{"num_hidden_layers": 11, "hidden_size": 512, "n_experts": 32, "experts_per_token": 2, "d_expert": 224, "d_shared_expert": 0, "hidden_act": "relu", "moe_layers": [0, 1, 2, 3, 4, 5, 6, 7, 8, 9, 10], "router_score": "softmax", "normalize_top_k": true, "routed_scale": 1.0, "balance_loss": 0.00283, "balance_bias": false, "router_cosine_scale": 10.0, "init_std_router": 0.0343, "lr_router": 0.000744, "vocab_size": 50257, "norm": "rmsnorm", "norm_eps": 1e-07, "tie_word_embeddings": true, "optimizer": "soap_variant", "learning_rate": 0.00192, "beta1": 0.95, "beta2": 0.99, "batch_tokens": 65536, "max_seq_len": 1024, "train_tokens": 538100000, "max_steps": 8211, "dataset": "wikipedia_en"}
Below are experts of layer 5 (counted from 0) of a mixture-of-experts language model. Rows are named down (a neuron's output weights, with its number) and show model dimensions 384-447. Each number is 128 + 24 x the weight over its row's rms, rounded and kept within 0 to 255. Numbers have three digits each.
Before each expert's rows: a language model's description of what the expert responds to. This comes from a sample of Wikipedia text that the model never trained on.

# expert 15
Initials and decimals. Capital initials before a period in names and abbreviations, such as P., J.G., D.C., plus decimal points and number digits.
down0:140149160138133108149100128171120142104114170146131126135097109156133128108115170117145121087131143112130148142131173127125117130124129139105139098130135123138149104106137158108167153149099118
down1:132138158120150159172156102157137117144132132162128116155104119088100138090171122114166118117130114147081140157159090120182134134111141112106127094150140140131126112093101131097143094144141123
down2:143141127132126132125133113159141117145146112142140069116109121127166108114111132116130116161165132092104128148125173144098160116125110126118127136078119132109126136122136109114105140081136158
down3:112159169164162098105152131124161112118147137097132169105125099102132110111121103119137111086145136136115164120127160161136122103132178159169082158080132125149128138148102181092150147172125143
down4:146102118147115113099122144123130129182119149162123150154107126154139118103112094108110113119125191204138133081121130142163139171116146118146111137102141119145117131102114144139127089102151077
down5:154116160141137158139141140109124103151151117132151129107129122159150105094123137148143136135164104144129117134119141118147130144144139145156152159130128128128126126131112142123135134080102128
down6:148150158124122106160123173159119131115169141142119137136174168132111143117147142120130148116116168138103143131119064121131137150122149110109151144127138136109108151124100183098069132096130124
down7:113088122142140117118151156145126147118146154094199122143138132098111155134134083175104123153188134166128141121101101117139101161148143124123146129148101130122149108161118129160104127132160087
down8:166127122128158144159141108122113163148163089154121125126153106127148139139136121138119173117119140162119156146131128103148113113122097110117142094129108124116127116154081153112121159115094117
down9:162102106142170116142163117125111169119166092056172098108126126084147143144161162141109123140164162088121106132137100104121147145126143152135184138134121141155112164156123109090136051094105093
down10:107123120132106127128118127146131127162096140130133088175141091109102127143147129092093115106104107124124126156145144115116135087143118148118118124122183176168106106088136173152098152098123185
down11:112136113136133104141101081164127110103097140169127125132120106114149140098134133176138193145156115144100141132073134107093118126115128120163128139094130137148130125145131128105120117129140143
down12:143148135121125080173143118150101125150142109131153144138084117135120113115135101131142140159143142126139111112109165100159158122151139071101102121112123110116146132102140137163115158121150092
down13:128126126156142114158133167118147096122128113088151131138124133112157130122130075145111147115115126174145107130139182149136117161116113176088137150142110127094104162139128124116127114115102094
down14:140128132120141103115103160082108137133126102110147117147156182145123121124086091134119123104146091129155102144125082116130123129107111153127119134099135147134165109145095125121123140114131096
down15:153135135102077133149168133137158123069095128121103144149156140123117090170122104117133134142145089110149102039121105160114112132109128112146115113117134129154129156087120152171117143143121142
down16:142163143143126129148142111137147137095134115080125172126148093121144128114172142075051131122143105150151140089115144128183177108121126141113114095129129120110147193090136148128122138156118123
down17:109114139108110131145165122136129115116130114085151123131120115126099126124092122100140113101139141112122145158115111127123158134125116137145110183111158122133134098143154114096109126104093122
down18:119087160161126121092169135092151125165093129099061138115122153073148144130129102119162158099120112139097115144123125081101113143167135146093139128129141154101131129137171100145145121131117160
down19:113114077130135136117106133145087149128135118127134121129129116133114110136140180140121114151139164075130144137118102149102127116154085126137148122140139074165108188078157126151124132155140175
down20:081129097107118112137122116126101115118089102136144121084134129154116112111130108134102090169132123146104141138154098082121092137177116103132103172127142145151129132120130127136135147139116111
down21:118153160105140089133159126151113134120144112160155155103123123141116112077131101101143112136086092127142154097134116110092100117108170144153143158131124136124117131116140133106126107122111062
down22:119143129095196142139149167141162117125124110122097135134126175134142159152177156121138148138140143141142153149141130092117081085187144125089118124125127124124135105113179084116128121124141157
down23:161157128157151168128129148109134105128146107090197108120106117101090123086138136135145167075148171121122089124101113137090089129146126145103161145147137148115124123156130107097096150160120150
down24:082155106116133150134119099111133114068116137075094108128118086110115123102145127145145144122109128133117130109161090125130123146179150158139128118119170122120110126175146106125120119185139117
down25:139116137110102146133109060118104144145124138070115135132170163142137138102107164128140118118110151121129104129104140137139111147141126118113132095108140142146162129119148147108104138134107086
down26:151094132119152106134152166111100099140093112178120156147126139136070137123127126107114137140117130102123090115122140147135127144120126164112110094112124167121140133064128159147115176140137169
down27:166157143084140166135143117113158116107155133130123135143120130083153111073148133117097127122177107141082116164118136120123110115112124114148089183124141091123127137164147106141108149173142115
down28:127132148150101070135144123120110072142154161131165141134134151097103140121102078122087136150145143147084158138122108131149130155119113131139162134132113108130131123129078139167106130143097118
down29:105100145161093118164137098127133136151185174153117099158128166157147136138109115119213160164133136131161141147168169106163170138134120090119153130106090137124132111191124130110146128130141154

# expert 4
Sentence-final periods and digits. Periods ending sentences or list items, often before a line break, plus digits and units inside measurements, times and coordinates: mm, km, 3:43.56.
down0:090152127143106152158150110156113153141122077142154209137134122090125120142124186145122130155124090130124160140097097121142130134110100108142146105113155144119121111151137095121169128116155123
down1:032104103129116130111189109117130136126167121132127073142146078141126118121110127154175119135147096146117099087148150104108082103127132103114118133127153137125134130134124104088087152172149125
down2:152163112158157095139098145114128135131164116111175110120085073173086138171082148113161150152118113130093127143125125137133175187101108088130156123116128116147082116134122100094147099148151153
down3:108071086158167131140112116131113111170115117147087157101143155160127145111078072126136123112125105153155135123143114120133083135146125115109113142160112128132173098167128149174116054126085115
down4:083159118178121125153150129139149128125148116114098095116161127124168073064122150125156149098135122130154139109111109135140118158122128109126123109101138116135101091094093119109131145141155166
down5:115152101104153109093108130154154118152149200118128124081117130101077161150104120158126118162128132096089114103116141135115090152132143111076137142132158139103132089172150100140135114173102153
down6:153131148095148122116122123108141153095143122147104121124131148133125132140124124107097155172107145124155122118090134173106082145165147196143148120130082146134107155125125141168110129115102138
down7:149136127142163138120143137115169156118108162153127145139107117139140124128127103119123145135119138073110121104156149154163124124084141147130152124136164142143135138130124110162109126133146120
down8:160135172162148127153165118091133112100151095111138121119120168138166144142143107140156143127183119083121161092133119150130136112117114142117102156116115129087147097150146158150122099127160106
down9:137146145085090141170117125125138136174106090146109093103124093112129142146134086093106110109123140124109124131144122142107113111111109122161163151110118126124122121120145128156128135149137117
down10:133145118146110126116108156133118106133152157089142122158127108132137104108125114120105114085163158152154132149128119156126110113132143104156185154158114121187110159115131115122101156117108121
down11:119114131120108103131153116085158165135138154109113121111117100120097099160165130143157133095144100137085149155114080106082093133120098113130144091132162182110141128116113140087149102159075111
down12:168128173121149118119140118100156119116107139117141130115142141106165158119139149089101083151147131103109134154119092118117122120161178152132174138154148145118157147143136113146100118169099120
down13:122128105132120083177125114078150143140098089205126172131135102116124095144069098152108119107129167170154127138130084146113118092156119131127119127163108144106102150118120141130143109125161123
down14:185124123121139143132134101121152128153146145104147107141121131155156140114079091050116125131118129133127134127146107111123074145134137127120159123145113130148126120088100127124129100135128107
down15:072122174103151146155161103125092142114110101131130120127139083104133119146140133104122117076143136146125122159160108081117171120144111100109145142139113151113098117115135112112143143139115110
down16:150100130135100134143122171136130122139158113113160104130136051117088135115113167127132128093123157124099086104138143177109121138165157164105150118106149144172162187127100126119114136135151139
down17:146160154109161133118182097111115161136082105162140130117097138135150112087111126086114108111123147136094128109135119160152126122155144126173098090111146145120093134104149132086161143149164119
down18:137126168138092117146086149147107135138143115162147134120129139132097141114128135134173124120156123122115133094110165092144176128137127083118142108097159135157177141121135094132113135142123111
down19:115120167119137106087117127060150132100153118154056184116147103146128136115144161193086123105136095106133135115095145179087156110097103126162144092141108129176117157065172117099110112107093137
down20:106100124118093159096127101149121114100109127117107142085115099085140140116142131122089110162138131105111143183113143121091152128118097174143091141117177110121131167093088148105141122123125157
down21:118097125154107117156139180120137164133116140110160105111141137139135121093125149170139131148130116178168120146134107169091104066072144124130155133112165095159163129171118146169110128125120124
down22:125142166111168146114118133128080128153130145110111150127102106110149147119147091090100128166116124142132112109108139112149126124157098163140068098162107145101118142160133110139153101085128153
down23:134123184137121127102152144165090124141143105149116124114124132104132138130087103121125137171109121156122082118148119092129097101162134161132095101133111142133153139144138148131190122170138130
down24:113099151102113128131187086131110147158114121150140104139145093125162143131141158100130132067135105123092133137109117132129133172167108093119147135101129105131108128115128108113133122078142161
down25:073099117116128125110116109137135159134156163129160128144143159106108137157099126120079161115145152123106101125140157120073093167149159163121106135082110094138164135177146163116126155112155135
down26:098106126156100162113080140140122149136149137129123111153165108132113094120102116133146081150113075134134126142156170102132111143145161124115156125116130160131164125146084114178122123102134148
down27:135129144182137111154095102139158108091148111110109105141115123129164059126101131125204165120130122118118099126088078119156128116135124156105131116139114130118127142099134101152150119116174131
down28:134123133114139143140170119119097130125165105149162122123120118142167077135127157156082125168133117107102173131137168111144195119114107141157084106111134161118126125181177139123157154153132124
down29:185193146105145099168133098137149122098137118157107112110153161089105141137186100122125152103091127161123130154159163134170150140129126086179106147091125129141155123125144113091140110136112130

# expert 20
Dates and month names. Month names and day digits in dates, and prepositions before dates, such as on, in, October, 2 in 22 April.
down0:142145107135134106154160117106150129136129105155127163101068116149154097115114139168122139095127094101130133123105135176106150145140133140134125140099139128114140118115129108103122121126122122
down1:124128126138156149139134124177135127137153130122130139139131126091113111114130139120093144111134145122121132151131116148123117106156126107126130100141173103105128109143103106119164089173081119
down2:129120143091101131119134120152151132143113141137129157130173111103114091143174150142143148138132150136160127119120101113126134107114171118163116121094130104120100121140115163130157111144099136
down3:134140121118127123115137134135117119123166144106172124104161123114100198132123146134140159126132116104157123153130158107152167121127149148149099086161098070107101147147138148120109152141155147
down4:095127086166116124155173152107132131105114125135178126123105140098113123091117170142085115124175151129123163124146110175146129095120134090150128145131140113129155180125156161125122127125138144
down5:110150091088164099102137100129123145123092106114120123146133122091094098095138088144160131106158094117158146104136136143092141152178130144127109103086110126109157105135129119134129124097135154
down6:147141104142139152173114139154097130160154094109144154159136116104143144136138140144133120135148130088104139107125104145133162143154118167143119134112094163118137154092129111146116164114100144
down7:120097115121111142072111138133144098146106066112153113116118172133118086114100170097133176138120131129093130136167140169099146113133071129166119150174105180157156094125146154123114137117109091
down8:174182167124149127143130130149152138129095135123140127101135154091128079145120095139123129136145144103127098070127111121142114129125127108114149139160127117114151097130155086155097127119117155
down9:150138135108124074150137119142093107115122062124114099105110144143157138146107125134115143139095120133182137121158146130156124125125142158152106122138083142116136147099110136158151140151140138
down10:106133165143115106098155116146112099110166133127130146131127113148127076120091102125146098147157107151088115113115163123103138122107116117102147127098128194146154076098174133124112122115100133
down11:137124126038127146154124145113165153083153152110105121140132114099098153156129147115078123120118105097143101169164085142157091135082114101107135117146122153116109142100120153121151141142101132
down12:141115092150102114156132122096110131120118146152098125141135145100135096088115116135181134095104133144181117187119090149145135121113109131118097113135108129122132156120109046153138115144129163
down13:148135138110143132102117108148123134141104155149130108111140176134113104197108105161106093134142160163155119126115062071112098138144148170153168172137133128137121127134142139092129135146111118
down14:088143190168111132107102133112138130132105118141125131088137138134121113136125110109113095113084129114116081152141138064129145082098129117095093124144098103127163128134112139110137113145124163
down15:137111138131121138133104157121128130094121177116108082145124151116176101096106145102122145095145111131116154150134138110141106131138150143096159112133155115137128136170086108131132155156113108
down16:136124123112152162125182123143159159119135139157096086116154168132151169124119111167122144142048169137133139124112117116132121122125114143182144150157122139123161156128144154133104134142111121
down17:143169102142124113143113095108103139101180160135151112142128148128151127131076165134141125084164126106172116120122136117217156131114155162113081174066126124106097181144131166091126138148150157
down18:124105137140175168159109146142115128157073136162104105139112145151143119105179108113116119094112126175130074150140163116115118138142136150093136141166112152079122097175077137151106149138141146
down19:171153118125133129149092117065143144142127093133089119160117132146154145124113113109121140146144150173090099146107107133126083134112119125110117129124159163122097089122061095169109114159142109
down20:120112134131117103084118115137172137191138178107119161126125145144119134179126112109164115101072109123146115102115078128147137111126149100099162190130150125119132141105118098145131098129139112
down21:135132128154129189133161114124110122128123069134140125126129104126142144163153103135134100165145131121130130137135100121102147110116153141135143141102118127127128104127149119123114130109154174
down22:146128164130131146109128165132103104144138105110121137124120127183149155172121179120124112105142175155152125135103172117109135111142144159088105109150073154124098106105138128127118091137119132
down23:143138090070128157098114124100146172138117120144115129101079113115145115114131137125103109128160092110129134115111178152126093164103140135152117104093116125103150135102095131084130171146113122
down24:125105108120095121123127112137156149111113124129095149136116097135179162144118124155161106119133131181149122112124112099129142143135151137104149116108088103124153127130128149087133159108164118
down25:109146141119122117133139166105127111125187118123101124102131138111118113124157155122087162119114148065085121139128155114095123145169147080139171121135124147144115089136157151155113174150106128
down26:078140139112110134154112084087112091116203187146123107127130149158124100120135130101144141143185136124119140168116159147126136105132139096127099152120135128117140100128121197102136098137122140
down27:107156135124143156132120149116145092112126139126150109152130134118149086144156127136162087133132137140091143128111121128132161144097105168158071134118110081111120125141181166137145087145115155
down28:127155175096133143139134106133091110128172152137121116109115135113136105102152158123116125125168144131133123110118078073134104140115134119123136113137125137149106118122116148088184093145119151
down29:128153147136134102184140167123111120129141121086159172122128117129152122121116134099192146135120101143157125126145064115098138123116104109102153129149113143143117183152144147151126095150133169